config = dict(
    n_layer=14,
    d_model=160,
    n_experts=32,
    experts_per_token=2,
    d_expert=128,
    d_shared_expert=256,
    activation='squared_relu',
    moe_layers=[1, 2, 3, 4, 5, 6, 7, 8, 9, 10, 11, 12, 13],
    router_score='softmax',
    normalize_top_k=True,
    routed_scale=1.41,
    balance_loss=0.00309,
    balance_bias=False,
    init_std_router=0.0239,
    lr_router=0.00166,
    vocab_size=10317,
    norm='rmsnorm',
    norm_eps=1e-06,
    tie_embeddings=False,
    optimizer='adam_atan2',
    lr=0.00273,
    beta1=0.95,
    beta2=0.99,
    grad_clip=2.0,
    batch_tokens=65536,
    seq_len=1024,
    train_tokens=282500000,
    steps=4311,
    dataset='wikipedia_en',
)
Below are experts of layer 9 (counted from 0) of a mixture-of-experts language model. Rows are named router (the router's row for the expert), up (a neuron's input weights, with its number), down (a neuron's output weights, with its number) and show model dimensions 0-159. Each number is 500 + 25 x the weight over its row's rms, rounded and kept within 0 to 999. Numbers have three digits each.
After each expert's rows: a language model's description of what the expert responds to. This comes from a sample of Wikipedia text that the model never trained on.

# expert 18
router:470505522535472518543459490479488527491485478518549500487483466471506490526525538540544508479546507483507529506505516489513513528520503516552474496549484480505520497516452513509447481547536513536513517486518455471475490535492476518477480499505484494494489478477529507529507470476471532483482529493543515519483524480485531505474528510487515500482488528478518494470491485447462480503485454425496512509468497546482524521487449505516483498539531455508482526469505524486514469503495502
up1:497549516521477511549441501510509489504479524522503497505509493578530502465531498466466482512524446494481483510512544495495517465468427516515508495495455469516577493496497499479507513499537471508515490486495526516499534493495494499503496478500505500485507477537450483477492517505525517467506505471510465469502494526524536450515543497507549458455542489509541504488500481498505521538481518517502513476503507466484518517499469482521461532540482494537489521480489498478465483504470504
down1:524512490470482490521524468512572523494507554502471477497471493480496443431523477509466494496457519513555490481494506503490541503478484550520526538539490486477481514480482481473493482501505489500481488511510443446490534503490493535548519504490503506508509478481457513505532538485528475454533493480509500495494470525445518505514561532527533477507478540512546458514494505503527503520495469499492508500528502478503494482496516480486491460512516499526512515506484503512478447492533521
What it handles: Name-part word pieces. Place and name components such as South, West, North, High, United, and mid-word pieces inside proper names like Meadowhall, Touchstone.

# expert 0
router:489510431474491485495516526480520536492534467525471497508488486482539446514494485522497546517492501460481502506517457453530504453480494450515524475527435529496502506483520489480476531515509470490474477488528537523533477518523481466502513471474511490509496492469530464518521524540501526533513533474524528516538517511492498514512490496468472499527472536472535497506541476534535504489514462492526515489512548503506510525464501448465510503466465518499476536516473494475490475493538498
up0:548510498557461477467502476510519520484459509458526558526526497545504472514516529505520482507468511495486508467501493496475483493508480519485478526541497521519525532472526491439480531473490538533476483505523442520505471537522495476503538524547496475467492503547518519482496508500465510524440486481482446518450523497474521494522484514525498529505508484497512471505516487515515523490489507536499493500516460508542443470466504500481478532500480530496497504513543505522532527508483524
down0:532516535510471497526546497481513538473451485547504482488512476493503539445451500538539492503477489512527500536493456532521494525520525478492454459459503510464474490477553514510477513536476510502482486486468491502534500514539470518455513533460521520510476532485440497509503519524492500491535516465516494489474461538487500499480508516496490521499489556480504502501447487537482484527499492555521457524501520476508535509518494514485485498501492492488497438509519519515495489459493509
What it handles: Prepositions and label colons. Prepositions like in, of, for after nouns, and colons or pipes ending infobox labels, e.g. Master's in, Coordinates:, Dimensions:.

# expert 17
router:498528481502524453542472504490570485506540504477469464527508519509519487468474481498474486510504526446476450495491472500505511516470470491495507543527513498509486490452559480490503482494475462466532514508541499496506474479478504477512528485490469487494430510503521515464493508425500529507484487518528496509492506452487463526511478547509529517474500490479487524501516494519476492479506495495461488483540454483499522512501503497498458550531527486515503524509452516492547528505470520
up0:572496481500512475456452554515511500474471514499470539473527486498518487468497513508548513484547502495485475537507495471483496505483518529549518511521525449509526448494484492506511498485505464510500466528521493496488502525550487482510498498479485445463515493502510532486513495461491536511513544506517481496532495494534489507499487490499453517536554484526474488515480517544481515513536517485487497440511540512453488495555464473499485557527512500476486478514486535490490497483511488
down0:507489478521507514488501503496550492469514502520433472484480505465490503552475527530492513516531528526508464503465517507505516552475523448489489509527526457526533497495455503517470482462540493532492496510477499512484477530503503486517503529484544499546524463509504466525524492565473536482526490527488468551477512484480476490541486474508477499509504504465518488492514497520490509506521447532487439544476508511518472462495498480512506534501479467457482511501497488532465470493538490
What it handles: Commas after places. Commas ending a noun phrase, especially after place names like "Boston," plus prepositions in, during, throughout, along.

# expert 6
router:542542494524515552508472539474515483479478513464449484503522497525529495469489501521499470509547523446488469492535508535482497454467488518492496487517469542511520495521510528514530476508521517507509483501459555556488481516515503498533504552517523510490476518517479512518535529519499512489436507434493497485496512446482464487508500490532479519521517494501506500550487428526501483505512544514492495505481484540469488487509532476492483502502488504513513516523505506458534507473463518
up0:555520533556537506475462521503520548451488533510483487525495529503507550532526476500495553519526488514530494482508528486461429472503522496438498519510492455513478536477470534497493528504492492513522493486488476465519498515468516493517500518452498535482500490489492433469495434540474535477496498498442488497483521503514501500500498491516490526450498494517509494516486509511485510493467512506506495447525487530488485474471533505500457521522490494494498467496485505498512493496543529
down0:479516460556489504522481505486580533542481470504481487465556488483514514545507476499494517493481479478521523459477483544498492542506512537513494515498496485430508513498460469490510510484517504528526468499532480462483501451493501549506479504510522506501491465484461500484504512466469482465503499460549529479499482498510535528489526496545527474528465491483516485501517526489522489491492494465519486470490527468531504482517501518532498496468496541498478520469463536533483522484550502
What it handles: List and table delimiters. Punctuation closing an item in lists, tables and citations: pipes, commas, semicolons, closing parentheses, e.g. (2018-2019), Clay, Memes;.

# expert 14
router:489486476529512494521488488484532517509483513454465471438500498490478520507470513491483491476489431481468464495468479494502478485521523458450493470485522452508467509484509515488528507514517529522458541517482504514487485492456534475475504472471516461470458479516449486448472536534494460477510507535515476509522516520517497459480496486514485500511452535482498525486546514479535496456500507476509478455465485499511493490502517477474463557499490475456482491522507508498516537488498507
up0:600512505495494500479536520491503493519492493502479520503501477573479448499497476500527442532537497483546452532498544492475487517510495515505523510519502487507506477508492485497456507514476497511493501539469491513498483484555514518469505533527500473498529475502525534527465478498476520485482483525493514484526493477519501479487514514516484496520496521451506472517504463500493515489491572440470509512518482482474461502538467470454532545483471510479518503510522483498477466483518470
down0:492504480470477525504534515499487473504542523483484484499511537487548516528396489477510509507510533508507496493522549478502500495460474460506510538518515523549474486523522508552481502471490460477531507521512486500493507471531491501559533506487512503501514489471495476530490536502512478515448498487474502495512479540460484497513480530546475499488517493511494504494533479460502503554525501499532477496478488493488511486498557505502453489444539527452463477468478488484514492501481519
What it handles: Clause-linking conjunctions. Conjunctions and clause openers that begin a new clause, such as and, which, but, when, However, and sentence-initial The.

# expert 12
router:492532525487494481474533520493536496501460487532462525513457512500549456468478521513472499548461492479511528506484504479493513517500493559517492480471479514513510481486492526480478487458505489492423500460516474463498491500471477514481514531458532496487461517519513526510551492479501476505521511512515510509505507434505500484506502444490518484460514518513535510486482480460503471544520490504496545485488521464489443503501497528529465486498504505489482532475524510524517566545508523
up1:491510506516522492492461524520490488525519506501500484575501467513477513436503532463484474516527493501507504524502447476510419491492456475513522510482470538524472484471540496480555487539519468512494498527530518524464478495549491511510513453545520499533471533511546476501504501442499487496501506467489513490509470533535493506486520521507506540477556495499504499509508495494484494479476494564520504523488491487454505487500488507428489466509520487480517485497515505488525493497494500
down1:523519501512542506455510550485466505504511483530498541525489454487495460543516472526491512490467474537500526515511490504535479494485542438513498479501482468492489521512558488478510508487522496498457530462513495507512463466463483483502508496538472483483496525493488486554503550519517482544450525521518519514471460515529495502518470485503483519455519519513506523553498484481522501474483482482498443515486520540509500490480479511467547492483509529490486509466553525474494513496466461
What it handles: Table headers and articles. Pipes between table header names, list-item dashes and label colons in infoboxes, plus the, a, an before proper names like United States.

# expert 26
router:487473513511525485522519503535508510456485477472474534485524495455471478486492523501496487517492459512455515500525470487543487499488529492446474505508552479459534501506512513473505498504484472432483527495444463461512503534499454562511468499496515512533522514473486481512477476527458443526515459513461494504491537445473495431502524466500496519483519534516531488497463480506541507498526477496530497501514518488481511504491458499509491477460484479493508479479517485507508513501499478
up0:573508494477508495508530494499497523483484469477540510506486520491466523497523480484503486541486511523464525491486486532535481528514490466502462505493452476490435510504466476453532514467507486476530505479489491464518520486540485482542515541497527495519438474471478449502488504513476531484502502495512507501501504544491489496507557521540532537462542509512530509515524529525478494515561530490514477468465494497524478491473495522528474502493470502443482502481478464495497483527512471
down0:518488525465481457454499575473502498463477530501500513463557500535494514495522512509549476513528526505479473520508447468492535491495501516509508458488490495494474523474563504431495511488474484525533514522524523553526483509520517531518494499509498498509503511461481532535490482501535483508451489476463506489508505465512471519522489512493519501479494481509475547525515477489514483517479528473551531493513459504528492512503491477486427491524527520483481465481487499478499506531486473
What it handles: Determiners and possessives. Articles and possessive determiners before a noun, e.g. the, a, his, their, its, and possessive 's after names.

# expert 23
router:536499508519498516530493541518547482513461507511477494543466489463517492484495484510500538510523503425516502510461522509460499552447458544474494495478528545504483474519498543517559514488487501515491496511458520489520458531552512493545518523482454518475531512480498517513490512525529489501485516485487490518534487571493497486480475485505518500483494438525475499511506519505523454498486487503476531473478520454461470525506524488488491501505536503507498489526531498524515471517482484
up0:560504504535502498467464526508450522487485482514503490523525476471506482499500497513501487513525461496521524491524503487462508478516536532516505496482526502463512504534463488488496469446530476518507494470494484463526528454504511510477525529496498468504501491514440521508498482519513496474470489477460491476500467502470534516492551495477510460507467512480507534481501499519504519538525566504534463536561530495503510487492456484469505497485496484529462558494498422513483516514477468
down0:492516520492565514515511472458480525431484482557487503470480499488564477456452529486509515511513515474479525533442507491503512535481521494495524472498493497471512531509529540508459500474501515515452489518500509473518530515486496517524526511515462504479469431507524525507519506531505484491535478505500498515495540540516478470479488506531480515475503489467540489553462458524509494494489505507479469517535512495515479492519491500495489530489495495490500453504438537482520518514514473
What it handles: Prepositions after verbs. Prepositions following a verb or noun, such as of, with, from, during, against, e.g. "spent the season with", "served from".

# expert 2
router:508469505523539515518531497530520543480509521485503527503487521531464483486504520504530500535475491551475537504498501530539496511453492505472451478524500462508525497473549516496479494513497495506440496548448512486499526490486458519526485529490467527537545528483512484520503505505472557532502502512477507524518544439505492451508482495505495525485486506475509499483466560470543491496478477488518481521514522492517538535496482526509501482476512527488493529489531453492470468541513524
up2:510473525475490483536515494529492502504485498504521478511473488522463494475499494506485478490478477506511506498538500528500435490496480476492454541479573484493480406461505485517506523510526510520460485552460506548479492487481538456530535494518514464504471511520468538537517516473534508494496504469503500481500510489493492476470494452497492528484523483475512468491545473445499478493502513475515486494491493502497493508514494507443482509515452518502485488530520497534459491501492566
down2:462505541434478501519532504496509510504523502519526519422501514489533509524420493476480446488555495500500492493505522505523517508508507503488517523515495543501504500526531526489473472524500502500529447507544537520525488490501487499504526498491486532466479497509478517470516480540511491454456534491484483474535497489483460504523512535514539497521465484500458490483493518543499499483479491494472523509490448507484516514506507491519469494488574475494518499485465540510485528443494482
What it handles: Common noun endings. Common nouns, or the last piece of one, following an article, e.g. member, politician, album, plaintiff, opera.

# expert 22
router:489512486526485518505543478528486515489521497560550506483492556536511509432458485486473502542541525545499466488533513492490530487524493501457518505489506535481511522469524503521482502490509482526468531505479518533517510476541526490529531474486544484495528481530458520488475482502492549517522531493491510486493484557454482485511502501480522494490520519493484470499453481531497532501523517540474499507530456465515471493468508470515502491521557493520501466540513463485518511475485484
up12:506459520514514533512500503524498497523529488473489474486494513472523556490518495518513516498519500494500504497501489492529464482519484487545513510475518534513524483476519482505510532528522523503493471514523528519519411502501502546501476512516523448493491462518544488492493441513530522459492462508426527492495536517454488528568506470518501533478437500479462496498494475531487521479490509501486487531504449519477474514514536474482529504497479487514515487486522471495441507486520481
down12:471460518509515492501487471510481498466539468477498511456507486505518521498501474488552530500457504501493479484464504462510501457522484483500488520512512525496483604528500506513508555508491492505549490555518486521506490509465506458474501491497548478507497514471512509515493475491501452457521488485528468514502534538478505458504523476479504530521515516476543498526480470505492469522452505540511520502552494470544510520511494537484484490487452477478529485485472499520540487509478520
What it handles: Final year digits. Last digits of years after 19-, 20- prefixes in dates, plus percent signs and coordinate units, such as 201-6, 197-9, °W.

# expert 9
router:464506507486518502514498473485446466521496511528500507475543505457509517474518507455530489513499573496461493495527500496515461517500532485529527479498442499473575508473508481475502473496497519469553447473500502480497521478527487513477510481486496476477493466502490447480503502492483500481519515521501539505509489458475478548481497497522473498513544533441518486502492518503480499515511522452523539536494504484519471490517515499555518471481485498485520492479509455489504462449467488
up0:518535488475454509517553503536511512473512499522508489496460525496533486491503457564510508477511446479501515451520494470552514515518453484510478514515484524439500508492520472498532482466537527506482486507488519449464479526530485509502544486485522517531487495453507503442472486477527493493515551486521476508498537487493487504501487482521496506466447479484535458518511490538540525532521540499526486488497515464482484502482501504500518491495531489535458526536477507483504523516472502
down0:519514518500562510481540472521508444530517513488510545485484493509493472477498469504477524503473465476480476500448541519501467512523546505465492488479514525479437474482531538500482505506523489532445496521495531495508542445517493497529561444496516516511516504481535466486469485474492494516525559513506516506503518493494525449519492469533496476519500505517503534490493453519497512480525514495537492453510504495481503488464481518480469487514528500459466494515505536481498523517484532
What it handles: Units, an, periods. Unit and symbol tokens like ft, in, cm, $, quotes, the article an and word-start an- (anal, anvils), plus dots in URLs and numbering.

# expert 27
router:520499498508486527481492535491506503494540496460485478499512470514521517482487514532465542490517505576503485530512518518488555460501537516499477534474537516459483527503484480520481466458478494479544462498509558493456507485499530553505484513499507505530550508489507510524549530523507527510439529525478507512490489541528520561488462483459524500477510515506485499489528482467491527497518470503493516482498512510522476508542499506480517516505553496496485489535505497547479484464461512
up1:515570494475504512512489486500541503495533501488473526481539516495494441505521487518469493509505497489520499567466473554457496518517508501517478496497500485493466510519492453489506490501505517516437475481489495487481512480512515486530498497530518515516501513506469491514512467548478512507526422510465499445505476503464507502530526514499473462540464483520459506536482520447497504467491488532505526481515488497469464517469486537483501516553482492538459492521531452502485534513493511
down1:458500478488491508528511528482483514527529519474478509428506490496503488528470478538532528520469478505537517528458469476505494510484513516518485535510442461490528505471463483524493524485505506550535445457520496496467506500535497513465466455489443494515532505488483477544511530497507518544482494480476506518494492507494463533526492512456496496486469484459514526533513536474543521557484522531495535494519509475516505462529494507477500494520472507472478530500528515517472492530519494
What it handles: Digits and codes. Digit tokens and alphanumeric codes in tables, references and model names, e.g. ATEK 014, TL 48362, Alvarez 56', country codes GER.